config.toml
n_layer = 9
d_model = 256
n_experts = 128
experts_per_token = 4
d_expert = 128
d_shared_expert = 0
activation = "geglu"
moe_layers = [1, 2, 3, 4, 5, 6, 7, 8]
router_score = "softmax"
normalize_top_k = true
routed_scale = 1.0
balance_loss = 0.0172
balance_bias = false
init_std_router = 0.0231
lr_router = 0.00145
vocab_size = 4186
norm = "layernorm"
norm_eps = 1e-06
tie_embeddings = true
optimizer = "soap_variant"
lr = 0.00379
beta1 = 0.95
beta2 = 0.98
batch_tokens = [65536, 131072, 196608]
seq_len = 1024
train_tokens = 909400000
steps = 7351
dataset = "wikipedia_en"
Below are experts of layer 5 (counted from 0) of a mixture-of-experts language model. Rows are named down (a neuron's output weights, with its number) and show model dimensions 0-127. Each number is 200 + 20 x the weight over its row's rms, rounded and kept within 0 to 999.
Before each expert's rows: a language model's description of what the expert responds to. This comes from a sample of Wikipedia text that the model never trained on.

# expert 18
What it handles: Word endings and closing punctuation of infobox values after a field label, such as Position: Shooting guard, Occupations: Actor, or closing parentheses.
down0,219,189,215,212,212,179,151,228,223,226,193,192,166,201,218,192,178,222,206,191,188,225,174,180,225,180,233,183,206,208,217,184,185,200,220,202,208,165,240,190,194,211,200,152,193,194,184,173,192,202,216,207,184,175,209,209,223,210,207,232,253,201,225,214,176,200,197,242,203,173,185,199,151,202,193,234,165,200,165,197,198,170,195,230,203,161,189,200,220,216,197,200,218,170,221,182,162,199,204,202,202,208,217,232,181,185,208,241,227,158,212,230,235,179,198,198,182,193,211,212,182,181,171,189,200,207,195,193
down1,195,182,216,205,201,193,149,224,186,228,204,197,181,239,214,174,200,169,184,221,177,227,201,158,206,225,179,213,220,197,188,217,156,198,220,166,201,186,204,197,211,238,196,182,215,159,201,208,192,230,211,143,186,187,210,193,255,184,197,204,196,211,211,184,213,183,219,205,193,186,203,206,196,193,195,220,205,184,219,214,190,242,257,202,192,182,208,202,185,193,183,208,173,187,200,193,199,190,184,185,174,165,199,209,182,194,242,181,172,201,201,182,198,197,208,194,212,215,205,225,200,191,201,209,215,204,221,177
down2,226,229,215,190,200,184,243,229,214,219,171,211,188,210,239,161,176,219,205,212,186,212,187,196,217,204,196,203,181,188,198,205,193,185,202,199,236,222,174,192,221,211,207,236,201,180,198,213,212,184,221,210,201,192,240,189,192,165,195,200,215,175,190,187,241,201,203,197,228,189,191,143,196,234,178,162,203,219,224,208,198,163,205,213,206,176,190,191,202,183,172,207,195,167,195,216,175,168,214,198,227,210,187,196,155,213,229,243,220,180,200,195,175,185,199,170,201,197,213,200,182,185,202,205,191,199,195,221
down3,207,171,191,179,196,215,236,194,214,203,212,198,200,198,189,201,183,218,191,220,193,209,191,199,187,242,201,191,213,173,184,161,213,216,220,201,209,187,228,188,198,202,183,213,182,168,183,199,207,180,206,214,199,173,196,192,215,206,209,248,211,226,203,214,213,229,211,216,207,172,232,199,163,201,236,206,211,225,194,212,211,194,174,170,198,230,208,197,193,192,174,199,209,198,180,190,228,222,195,197,173,174,215,215,225,202,175,173,197,217,159,206,228,171,188,249,171,239,209,194,172,205,191,221,209,206,189,207
down4,221,199,215,190,160,146,180,199,177,213,189,201,168,182,166,205,190,168,229,195,185,178,204,206,214,216,163,184,190,181,197,175,210,207,195,193,190,188,196,208,165,213,240,197,204,189,194,176,179,224,183,179,211,192,203,210,208,204,258,229,187,181,206,210,182,175,192,229,214,196,162,179,233,176,204,192,187,194,194,181,192,197,190,219,191,158,199,198,224,222,217,184,214,236,203,198,208,193,202,178,191,217,224,195,205,199,192,222,219,208,202,148,156,220,191,230,178,216,195,223,223,200,213,202,206,216,182,197

# expert 39
What it handles: Competition and chart names and table cells in sports results and music chart tables, such as World Cup, Championship, Top 100, Album, League.
down0,167,176,219,207,202,199,201,177,215,217,221,222,214,205,180,192,183,224,232,200,204,191,219,219,217,226,198,173,204,201,192,180,193,188,198,227,208,192,234,226,194,182,210,212,216,205,190,179,212,223,171,219,229,242,229,190,196,191,160,202,215,196,162,241,217,224,203,216,203,215,221,211,214,221,201,200,190,211,197,210,200,170,204,183,211,181,207,197,190,177,193,225,180,196,234,199,193,195,202,199,232,211,217,194,188,181,190,219,167,199,164,197,210,213,197,184,252,226,172,224,162,195,225,168,183,201,185,220
down1,227,184,192,205,196,221,200,182,174,207,180,208,215,196,240,181,152,170,211,200,187,176,197,203,181,195,188,233,207,215,191,205,207,218,187,197,203,185,207,177,196,210,205,195,205,203,178,191,225,199,196,198,204,200,200,211,202,184,202,207,226,216,215,228,158,235,240,194,192,188,177,196,166,184,214,202,199,183,192,189,210,194,205,220,185,226,203,215,228,208,192,166,252,183,178,215,209,177,192,192,231,199,219,183,208,226,172,210,195,157,207,215,204,182,185,211,198,198,208,163,188,199,192,168,202,228,179,213
down2,203,200,192,230,177,222,194,185,221,183,217,185,202,189,211,187,204,229,186,192,205,189,205,176,218,176,206,187,209,218,195,179,199,214,170,202,205,194,221,233,235,211,204,217,208,206,203,169,221,195,199,194,190,207,189,253,200,214,177,193,216,177,223,182,262,183,181,198,204,197,163,206,226,206,169,164,222,204,217,210,193,166,198,212,200,227,220,177,194,219,177,219,205,146,184,192,187,182,193,180,205,226,196,201,166,180,215,227,255,173,220,244,184,209,201,169,200,178,186,180,187,229,188,210,196,177,171,231
down3,177,196,181,184,187,177,198,211,214,178,204,243,216,189,177,236,211,228,192,188,198,183,147,218,241,184,211,231,195,218,198,189,210,202,242,170,205,211,200,208,226,185,201,178,194,236,168,200,183,203,190,165,205,187,195,213,192,200,181,225,217,185,180,239,201,209,203,195,189,198,180,216,218,205,204,185,202,242,177,189,198,210,211,189,175,207,216,211,203,227,182,227,220,239,208,207,215,183,163,203,193,169,164,193,186,188,200,204,187,224,212,187,191,164,195,218,222,181,161,206,164,208,213,189,186,188,189,217
down4,185,186,168,231,226,198,194,196,193,184,160,242,175,212,193,193,218,229,225,188,182,207,214,176,185,211,221,173,196,195,213,198,186,179,159,215,215,183,161,220,200,226,200,166,219,213,210,209,200,223,198,197,214,194,186,234,257,159,222,157,204,217,190,187,224,194,183,157,223,193,215,196,206,187,165,207,194,185,239,185,214,186,242,178,200,230,210,225,205,207,172,166,212,196,172,214,200,235,241,199,176,230,165,178,194,209,194,202,196,163,189,210,193,205,196,210,196,185,214,207,185,205,223,215,230,194,185,202

# expert 61
What it handles: Verb stems right after a subject, awaiting -es or -ed endings, in descriptive or argumentative prose: arg-ues, consid-ers, foc-used, sugg-.
down0,169,213,208,169,199,198,175,213,221,166,174,197,193,195,189,217,165,224,212,175,208,204,208,187,209,229,211,222,184,197,205,196,223,209,210,212,226,175,191,177,202,196,236,242,207,192,199,224,199,186,193,185,204,232,231,200,212,253,195,176,216,221,207,168,202,217,212,209,185,192,211,214,174,210,189,181,195,196,193,192,185,198,213,185,205,236,211,197,179,190,215,204,212,192,213,206,252,219,221,219,174,228,157,193,201,178,220,214,213,201,175,201,216,173,174,221,185,198,199,212,227,189,203,206,229,232,186,174
down1,208,145,209,206,229,184,164,205,218,203,209,233,212,195,216,183,190,183,227,173,224,190,210,198,167,215,211,213,166,207,221,162,183,206,220,177,203,143,202,193,226,205,174,191,203,191,226,203,214,238,195,213,211,193,188,192,188,197,199,163,230,216,212,208,153,187,237,216,223,206,211,181,196,245,220,185,176,205,215,206,183,199,212,183,203,186,226,178,192,206,188,189,228,207,185,175,189,211,211,211,196,205,155,192,199,187,174,220,216,223,167,209,196,203,216,209,209,215,207,165,171,197,190,203,155,233,211,209
down2,152,224,171,173,210,212,183,190,200,202,220,195,176,235,187,194,214,209,197,211,212,212,213,197,211,207,216,194,190,194,217,190,217,260,184,195,193,208,178,216,223,156,225,212,210,198,229,200,196,241,166,184,210,145,161,207,205,202,178,199,219,193,215,225,203,198,225,204,192,195,205,228,209,200,163,200,212,221,245,208,206,176,197,183,175,203,201,189,211,172,218,237,188,202,185,203,213,180,163,202,218,218,186,179,224,225,206,193,204,220,162,205,204,193,208,172,222,194,173,251,197,186,205,220,206,178,233,179
down3,216,231,205,197,179,209,213,164,197,156,201,199,215,231,223,190,233,218,186,254,165,171,173,207,207,215,182,181,204,199,178,194,178,207,163,213,171,225,192,183,173,223,224,208,170,181,175,218,191,179,202,176,210,225,199,184,182,209,221,214,182,175,202,171,178,211,181,242,224,200,185,253,180,207,205,187,214,237,236,212,238,198,204,195,183,176,237,247,201,196,198,171,224,208,218,224,183,182,200,187,187,210,197,196,223,224,205,230,198,182,204,214,213,178,229,169,184,196,216,202,212,186,224,167,195,194,222,212
down4,178,208,231,176,187,207,184,171,208,205,263,223,193,237,207,185,210,172,184,207,209,206,230,211,187,192,193,216,229,171,173,186,201,167,190,178,239,167,221,204,180,201,208,186,198,179,241,210,182,238,199,198,194,201,205,195,212,212,259,207,191,191,188,211,207,224,199,168,201,227,190,179,214,176,235,217,174,220,159,199,208,165,199,208,190,205,208,192,211,206,190,195,210,192,211,209,197,212,183,230,221,203,198,168,219,209,156,210,178,181,206,224,178,208,221,186,201,209,222,171,191,194,172,149,208,222,225,213

# expert 31
What it handles: Sentence-initial and mid-sentence the, The, his, its, their, whose and possessive 's before a noun phrase, e.g. The club.
down0,150,197,203,176,217,204,159,201,233,214,214,188,157,182,173,220,161,192,210,201,200,215,213,210,175,152,219,170,191,206,218,193,196,211,175,205,194,217,204,193,176,163,185,166,234,231,182,222,209,196,204,212,183,225,198,191,203,183,212,209,200,202,225,187,200,180,197,174,232,193,186,216,206,169,204,219,206,191,204,206,205,202,200,202,224,207,198,180,166,191,211,205,208,217,208,189,214,200,167,173,166,170,190,217,196,215,184,197,134,232,166,232,184,201,174,199,190,200,210,217,210,215,213,224,207,237,174,174
down1,204,210,182,209,191,172,227,222,216,187,231,215,194,210,197,197,198,203,209,192,189,156,209,186,195,192,204,183,236,211,176,196,210,195,181,207,204,213,191,220,215,227,212,198,185,199,193,170,204,221,222,194,217,185,231,184,196,224,197,162,165,193,181,204,178,210,196,193,219,193,200,215,227,187,223,179,234,212,183,205,169,189,215,210,183,201,203,164,187,209,213,170,213,177,213,202,180,202,217,180,213,190,189,228,219,200,174,204,202,172,175,199,185,171,225,205,201,167,192,187,198,200,208,208,191,175,250,213
down2,198,200,163,200,220,230,164,199,188,214,197,197,197,205,171,208,193,195,196,185,216,218,184,198,217,220,235,207,210,194,211,190,198,218,183,193,214,171,201,204,182,178,165,165,196,176,200,194,215,207,208,180,230,166,198,187,202,233,202,163,226,245,180,152,218,227,212,240,209,176,242,203,200,217,176,169,207,185,202,235,192,186,208,202,218,220,225,225,196,208,209,228,226,221,194,194,184,219,189,192,175,191,159,187,224,190,196,198,206,170,232,221,222,207,210,206,222,233,174,231,190,218,172,206,221,218,192,227
down3,190,207,203,201,185,200,184,206,187,227,241,200,224,234,205,192,206,189,203,193,198,201,164,219,177,207,209,212,224,240,202,182,202,184,215,228,196,196,219,244,206,232,251,185,181,257,218,225,189,184,201,229,227,254,190,179,173,170,230,202,196,218,189,174,193,164,190,190,195,197,221,195,184,214,202,190,203,206,150,185,204,190,201,226,170,185,185,217,223,216,186,216,194,192,218,204,200,194,189,169,169,198,200,191,181,209,221,240,227,197,176,216,210,228,189,201,183,211,239,187,208,191,187,183,197,198,246,214
down4,189,188,199,198,165,210,216,185,197,207,201,199,207,206,184,191,201,198,222,188,195,198,214,194,181,188,200,199,203,188,186,195,197,194,175,187,226,202,203,205,188,197,203,230,220,240,195,172,178,204,196,163,221,212,201,184,207,210,194,203,190,193,241,207,218,218,184,172,224,238,206,192,211,193,216,210,230,233,187,192,224,201,197,165,183,203,235,225,214,205,190,201,235,179,212,187,225,153,195,162,208,236,163,208,219,187,196,210,200,206,177,197,221,211,201,225,193,171,166,196,207,171,199,235,204,223,223,202

# expert 6
What it handles: Capital letters or opening fragments of names and abbreviations, such as G, R, Gen, Cong, plus empty party-colour cells in election tables.
down0,195,213,221,213,209,234,202,204,188,214,223,182,150,209,212,176,164,221,220,203,196,191,183,229,188,232,201,221,185,170,206,203,210,188,208,193,209,182,156,209,212,213,221,157,181,177,172,196,177,254,208,201,203,177,200,203,173,185,206,174,196,196,230,211,181,184,190,214,212,183,219,211,227,228,234,203,184,217,188,179,198,219,181,162,216,190,187,186,181,206,217,210,206,230,182,192,188,182,204,213,183,206,228,194,217,198,213,174,190,234,185,224,216,203,160,169,214,213,200,221,191,213,207,203,158,175,211,208
down1,214,195,181,238,174,230,208,221,207,208,185,172,224,198,198,205,176,205,205,226,187,172,214,197,200,205,185,265,201,204,198,189,207,212,195,204,181,220,192,167,227,202,197,203,164,211,210,193,204,181,175,227,199,203,239,186,186,205,210,179,218,197,162,207,201,189,209,185,222,228,222,203,198,238,213,181,213,187,242,179,200,183,223,214,185,169,195,181,181,194,206,240,224,213,183,207,193,171,220,181,176,234,217,182,200,191,193,179,207,166,207,175,227,208,221,198,204,196,172,212,214,226,199,206,197,230,176,223
down2,208,244,214,210,250,194,214,192,177,181,223,156,203,212,212,235,191,214,195,229,191,177,198,204,165,187,162,179,210,196,233,181,198,216,182,188,187,212,191,193,229,191,197,196,210,208,180,175,203,166,196,191,200,192,216,189,228,208,182,177,233,211,205,204,203,185,198,197,197,189,163,220,242,223,210,234,205,194,197,185,199,204,215,146,234,200,178,211,189,239,243,183,182,188,176,182,231,200,213,223,181,193,206,208,206,208,185,236,203,204,209,200,201,214,179,187,220,215,208,206,192,188,204,184,210,181,181,228
down3,228,224,189,168,172,237,193,166,212,189,185,204,202,189,211,198,222,179,201,180,206,168,225,198,172,175,212,179,208,177,237,183,192,227,208,165,233,217,227,221,165,220,194,173,186,192,205,226,210,206,182,179,196,197,190,208,213,212,216,179,191,196,191,206,173,209,199,206,221,197,211,189,186,196,198,199,142,241,195,206,231,168,189,194,193,176,189,202,226,200,200,198,200,201,189,200,200,202,220,207,197,202,204,198,181,199,212,203,177,218,190,202,216,225,212,214,187,220,205,180,237,185,199,217,194,195,214,169
down4,256,195,169,245,195,214,201,207,178,186,185,224,211,220,164,193,207,193,202,235,205,193,167,168,198,198,210,196,195,208,171,167,204,199,189,207,195,178,223,173,172,178,130,164,227,213,216,207,173,206,224,181,225,245,221,219,198,231,200,193,211,183,196,246,175,194,208,192,179,183,166,187,207,197,217,230,195,203,221,230,176,211,159,194,167,209,226,200,171,211,218,209,177,190,207,189,212,210,173,222,188,182,213,209,203,197,182,205,197,176,189,185,196,209,193,187,200,201,249,206,192,185,179,161,227,223,233,210

# expert 16
What it handles: Digits and counts in sports records and stat lines, such as 97 RBIs, 462 yards, 9–9; also words like scored, goals, points.
down0,175,223,189,200,189,211,194,201,150,190,187,241,205,173,208,186,187,178,174,146,231,210,228,228,203,193,202,222,175,188,207,216,214,210,200,158,201,206,195,186,171,200,162,216,225,159,149,210,223,210,153,217,227,183,191,232,179,198,217,160,172,188,173,216,212,176,211,207,196,184,216,230,174,186,219,196,212,181,199,158,158,212,196,182,194,179,202,205,203,195,197,205,161,169,204,182,193,184,212,202,190,179,215,196,212,188,178,213,186,212,221,197,194,162,182,213,217,172,194,200,182,168,170,223,205,212,202,201
down1,188,215,180,178,219,199,226,175,168,219,194,173,197,169,219,189,183,218,181,222,205,198,224,190,199,191,234,189,202,208,248,231,206,168,197,183,202,180,195,234,205,220,237,209,207,213,214,202,179,192,225,175,199,227,215,189,212,200,210,218,190,211,205,221,207,202,181,238,188,161,211,215,201,205,191,185,223,193,226,195,200,205,223,222,239,203,190,200,178,197,246,192,221,235,166,181,235,131,194,178,211,216,220,215,190,200,180,183,176,197,184,200,182,176,191,197,216,205,208,192,187,218,199,186,216,183,205,186
down2,180,202,219,205,210,219,217,190,193,225,181,201,213,237,201,184,199,225,194,225,211,160,201,144,192,209,195,202,198,175,215,191,189,172,152,173,188,190,269,216,184,190,200,193,200,223,186,180,221,227,206,196,191,190,206,169,243,169,220,205,212,196,190,205,186,207,190,215,204,171,238,228,183,189,184,189,208,171,212,202,180,214,202,231,219,200,208,187,188,177,156,188,233,217,187,214,194,222,182,224,182,189,234,167,202,185,196,178,212,188,224,199,206,186,180,218,210,188,192,224,187,185,215,175,181,221,183,194
down3,216,193,263,200,167,189,214,198,204,197,164,247,205,239,214,185,195,217,174,188,214,184,218,178,236,178,201,214,218,237,199,218,193,213,206,182,214,176,211,179,167,192,210,166,212,168,192,224,181,204,192,199,190,206,227,169,194,199,261,214,224,195,218,221,222,182,176,210,189,185,149,175,203,195,192,203,196,208,198,208,183,211,179,199,177,203,193,194,179,227,210,199,221,190,256,201,212,200,186,216,216,225,155,209,186,207,178,197,216,225,204,190,199,225,177,203,179,198,210,195,194,201,215,211,178,169,203,230
down4,196,210,208,220,184,213,194,194,172,223,194,175,190,249,210,213,142,162,221,199,190,195,209,169,154,209,218,214,192,161,200,151,212,213,176,234,198,189,194,233,242,208,187,211,193,189,195,188,227,239,225,175,209,215,215,199,176,227,188,219,215,208,196,208,189,210,224,186,188,253,230,224,212,198,202,193,193,169,220,256,191,181,213,176,208,197,193,209,170,203,200,227,216,186,232,219,190,243,181,174,210,192,209,245,218,197,210,176,203,203,208,181,238,211,177,162,205,186,176,209,217,236,162,188,215,197,192,194

# expert 60
What it handles: Column headers and cell values in discography, award and stats tables, such as Album, Title, Votes, plus review ratings like 4 stars.
down0,160,209,215,191,176,202,214,230,212,177,194,188,200,192,192,193,210,244,201,220,195,197,220,214,239,215,189,202,181,242,197,191,160,187,148,196,229,210,215,231,177,165,180,194,240,202,185,218,232,211,194,187,189,176,173,199,209,202,201,189,217,194,191,224,206,192,171,190,188,189,194,194,191,212,221,198,187,246,198,231,150,191,215,188,188,218,213,205,169,203,197,193,234,189,215,223,209,175,207,221,208,205,194,159,223,197,175,223,204,216,201,176,231,204,220,197,247,166,214,223,198,218,220,204,221,177,228,192
down1,223,187,216,231,165,191,175,188,191,191,220,175,215,201,221,215,228,222,211,171,183,212,165,219,207,229,206,189,203,186,212,192,210,220,217,191,209,199,169,201,200,182,164,196,170,180,177,212,200,249,226,203,175,194,225,179,176,196,202,201,187,170,215,231,175,180,199,192,197,190,185,167,229,211,193,178,205,211,196,229,216,208,206,197,222,179,227,177,205,196,199,195,192,201,180,182,203,201,231,209,235,195,198,191,168,178,215,218,183,187,214,191,237,194,200,205,208,210,186,210,208,232,220,199,200,234,221,189
down2,184,193,216,200,197,195,190,199,181,213,227,232,237,227,227,226,221,161,184,204,179,206,191,165,192,236,225,188,195,196,184,219,194,213,212,212,210,176,229,188,201,208,179,212,187,208,179,190,183,209,197,203,201,211,160,174,231,196,203,175,197,188,170,193,176,194,196,185,199,210,205,208,208,194,185,206,221,209,209,189,206,180,210,187,217,221,205,194,238,213,170,183,199,173,225,200,214,218,197,196,212,177,187,200,216,165,221,209,167,198,193,199,231,151,180,216,193,203,197,223,184,205,205,251,240,190,183,224
down3,187,189,222,187,198,199,177,203,211,238,201,239,192,206,228,192,212,144,201,212,222,187,203,204,214,217,212,198,202,219,182,177,202,221,200,233,218,233,249,187,202,205,204,230,212,222,203,200,179,156,170,218,202,195,201,204,178,193,223,215,194,197,199,204,212,213,179,208,180,180,193,188,229,197,175,179,207,188,186,183,225,212,166,229,208,208,200,232,193,189,168,185,165,205,206,194,195,219,234,213,196,191,207,175,203,196,154,204,205,199,215,199,210,210,194,194,201,196,143,208,181,224,205,210,156,194,152,188
down4,187,186,182,212,225,210,188,201,204,191,161,228,237,192,211,225,216,184,198,224,168,202,202,194,182,224,247,198,225,233,189,197,190,199,201,198,199,207,213,170,202,170,198,163,180,194,196,222,204,185,142,208,179,204,181,183,219,189,231,206,217,184,160,203,207,209,222,213,174,206,201,179,209,203,199,192,193,204,163,208,202,163,219,203,218,205,228,201,208,202,193,231,216,197,173,167,185,172,203,209,215,258,243,194,208,182,204,199,208,213,244,204,215,198,191,219,204,234,188,196,169,185,172,169,202,203,193,201

# expert 4
What it handles: Opening pieces of words beginning with Latin prefixes, such as in, re, con, inter, ad, per, ob, as in in|form, re|asoning, con|stitution.
down0,226,212,235,179,186,222,195,200,196,200,226,213,228,199,218,184,205,211,195,196,224,171,196,225,201,181,212,206,180,189,191,205,197,227,215,205,210,184,222,175,213,204,203,189,202,203,200,193,200,212,203,169,228,161,176,202,211,200,215,209,186,241,178,222,193,207,158,223,218,218,228,231,196,209,205,178,189,183,218,237,193,185,227,212,217,189,195,191,206,211,202,223,215,238,240,227,195,180,156,164,192,197,185,205,175,213,200,206,215,227,222,192,230,171,220,215,194,207,227,235,182,218,230,184,208,182,212,201
down1,200,188,202,193,209,164,177,210,216,230,193,192,205,186,198,194,196,202,217,212,172,208,213,185,145,206,209,242,200,191,188,193,193,173,197,219,203,180,190,171,193,182,191,212,218,235,167,223,191,197,190,221,172,188,156,212,160,203,242,211,187,209,194,177,206,156,212,198,217,229,184,153,167,187,195,204,213,163,205,192,224,244,160,196,172,228,200,196,136,202,184,191,180,195,202,169,152,206,194,214,227,179,196,211,200,226,203,183,227,223,207,176,223,210,207,221,227,215,216,209,205,195,211,173,202,201,186,201
down2,201,190,181,174,191,216,203,211,183,225,198,199,213,183,206,223,208,218,160,228,187,188,183,190,189,191,199,217,215,147,205,176,219,178,165,183,187,184,197,188,188,180,186,176,237,195,165,213,190,234,201,183,214,208,214,197,204,218,178,168,184,208,189,184,224,184,199,189,179,207,219,169,192,225,189,194,222,202,185,176,170,180,209,200,209,184,199,192,168,216,184,173,207,211,258,219,156,195,204,199,191,222,230,196,187,183,210,174,187,209,232,220,193,152,219,187,192,193,209,206,155,179,249,211,209,189,226,178
down3,191,222,202,207,194,215,178,201,215,202,151,193,177,217,214,218,238,185,181,200,203,238,222,209,205,205,204,233,177,244,178,213,206,194,174,219,185,212,183,197,215,192,209,179,183,189,193,188,157,171,200,219,231,207,234,217,189,184,172,200,242,214,189,187,154,185,172,178,227,172,220,221,215,187,214,219,231,173,182,219,260,195,203,234,223,205,197,206,181,230,163,201,196,166,185,195,226,226,150,146,214,197,215,218,226,230,237,188,199,187,206,209,180,221,191,223,196,203,200,164,173,208,224,187,186,187,164,223
down4,181,181,213,212,211,191,207,207,161,173,203,177,248,195,224,200,170,176,180,175,184,156,172,186,169,246,194,239,213,214,225,174,184,211,214,205,182,158,186,222,181,200,206,165,175,201,204,185,210,189,203,216,246,160,215,204,214,211,198,185,211,195,225,214,194,206,174,246,193,186,185,194,215,181,210,167,203,212,218,222,175,156,203,205,206,207,193,185,204,187,165,226,197,194,241,209,212,190,195,219,200,180,207,193,211,194,206,207,222,201,168,235,245,193,233,196,204,171,218,206,172,216,201,214,189,211,218,203

# expert 34
What it handles: Markdown table separator rows and line breaks before them, plus word-start pieces such as d, re, rec, ind, dec after was or to.
down0,185,221,206,165,211,213,216,211,212,200,221,182,148,218,158,157,210,204,209,202,206,228,208,198,156,194,207,229,228,206,164,231,173,185,190,168,225,206,199,187,178,217,187,179,179,194,196,215,193,221,178,222,230,224,232,216,173,201,182,152,200,195,205,191,204,215,196,196,214,220,216,222,201,199,217,204,232,190,202,186,201,164,189,182,222,200,210,201,190,207,189,215,202,185,217,202,197,186,178,193,184,245,210,159,169,250,216,214,195,194,211,229,207,220,181,190,215,187,171,230,184,219,178,213,184,212,196,222
down1,185,190,222,215,216,212,214,207,206,207,216,206,215,176,185,212,194,233,178,193,193,192,208,195,221,180,183,237,212,199,212,166,196,186,187,197,185,187,156,180,179,201,188,204,189,207,199,195,197,183,175,237,209,189,196,213,215,201,203,214,207,221,195,213,206,191,206,219,183,200,207,191,192,209,183,187,206,212,182,247,193,163,218,208,190,234,192,153,180,220,174,202,220,185,204,193,211,203,216,162,191,217,248,198,209,211,194,223,203,229,212,229,234,207,210,181,204,173,221,216,211,198,215,197,229,206,193,215
down2,167,186,165,200,189,208,183,214,205,158,208,191,196,175,175,210,220,209,224,188,208,216,182,212,227,213,196,162,195,221,209,198,215,193,163,192,201,197,144,191,173,205,202,211,239,229,180,180,179,203,205,211,205,220,177,194,181,181,175,216,197,172,183,236,187,189,203,203,239,216,194,191,184,200,157,205,209,210,226,213,222,223,183,188,211,222,212,209,235,191,184,198,195,212,186,182,209,173,180,201,202,229,205,178,202,167,185,204,188,174,173,194,225,201,177,223,208,179,194,174,194,194,216,201,222,208,233,182
down3,229,204,181,176,195,214,215,202,195,216,159,181,179,231,201,198,185,189,219,207,219,192,221,189,198,183,215,185,197,225,206,227,206,227,178,204,162,233,183,192,217,198,235,217,223,187,212,172,178,231,173,221,224,170,177,208,218,221,215,181,219,183,163,209,211,214,226,228,184,204,202,200,185,221,184,170,190,190,218,217,197,199,172,199,218,208,153,179,194,226,172,186,201,154,229,224,195,208,212,184,175,179,187,191,162,180,212,204,207,211,225,213,201,214,208,167,144,208,176,185,169,216,192,165,192,212,187,172
down4,196,182,187,207,230,186,188,181,235,214,230,203,236,212,207,196,207,203,221,196,168,179,150,162,215,258,208,191,210,185,212,198,185,229,225,207,194,202,210,209,168,192,225,220,186,171,199,180,197,220,169,188,192,225,198,175,245,178,205,205,209,193,196,232,190,247,184,185,172,209,231,245,215,236,221,217,181,201,199,199,188,203,178,201,195,209,193,216,191,195,206,201,201,194,217,205,174,227,191,234,184,208,159,174,185,174,156,204,204,179,226,222,152,199,185,204,170,215,183,210,190,183,175,198,214,189,218,180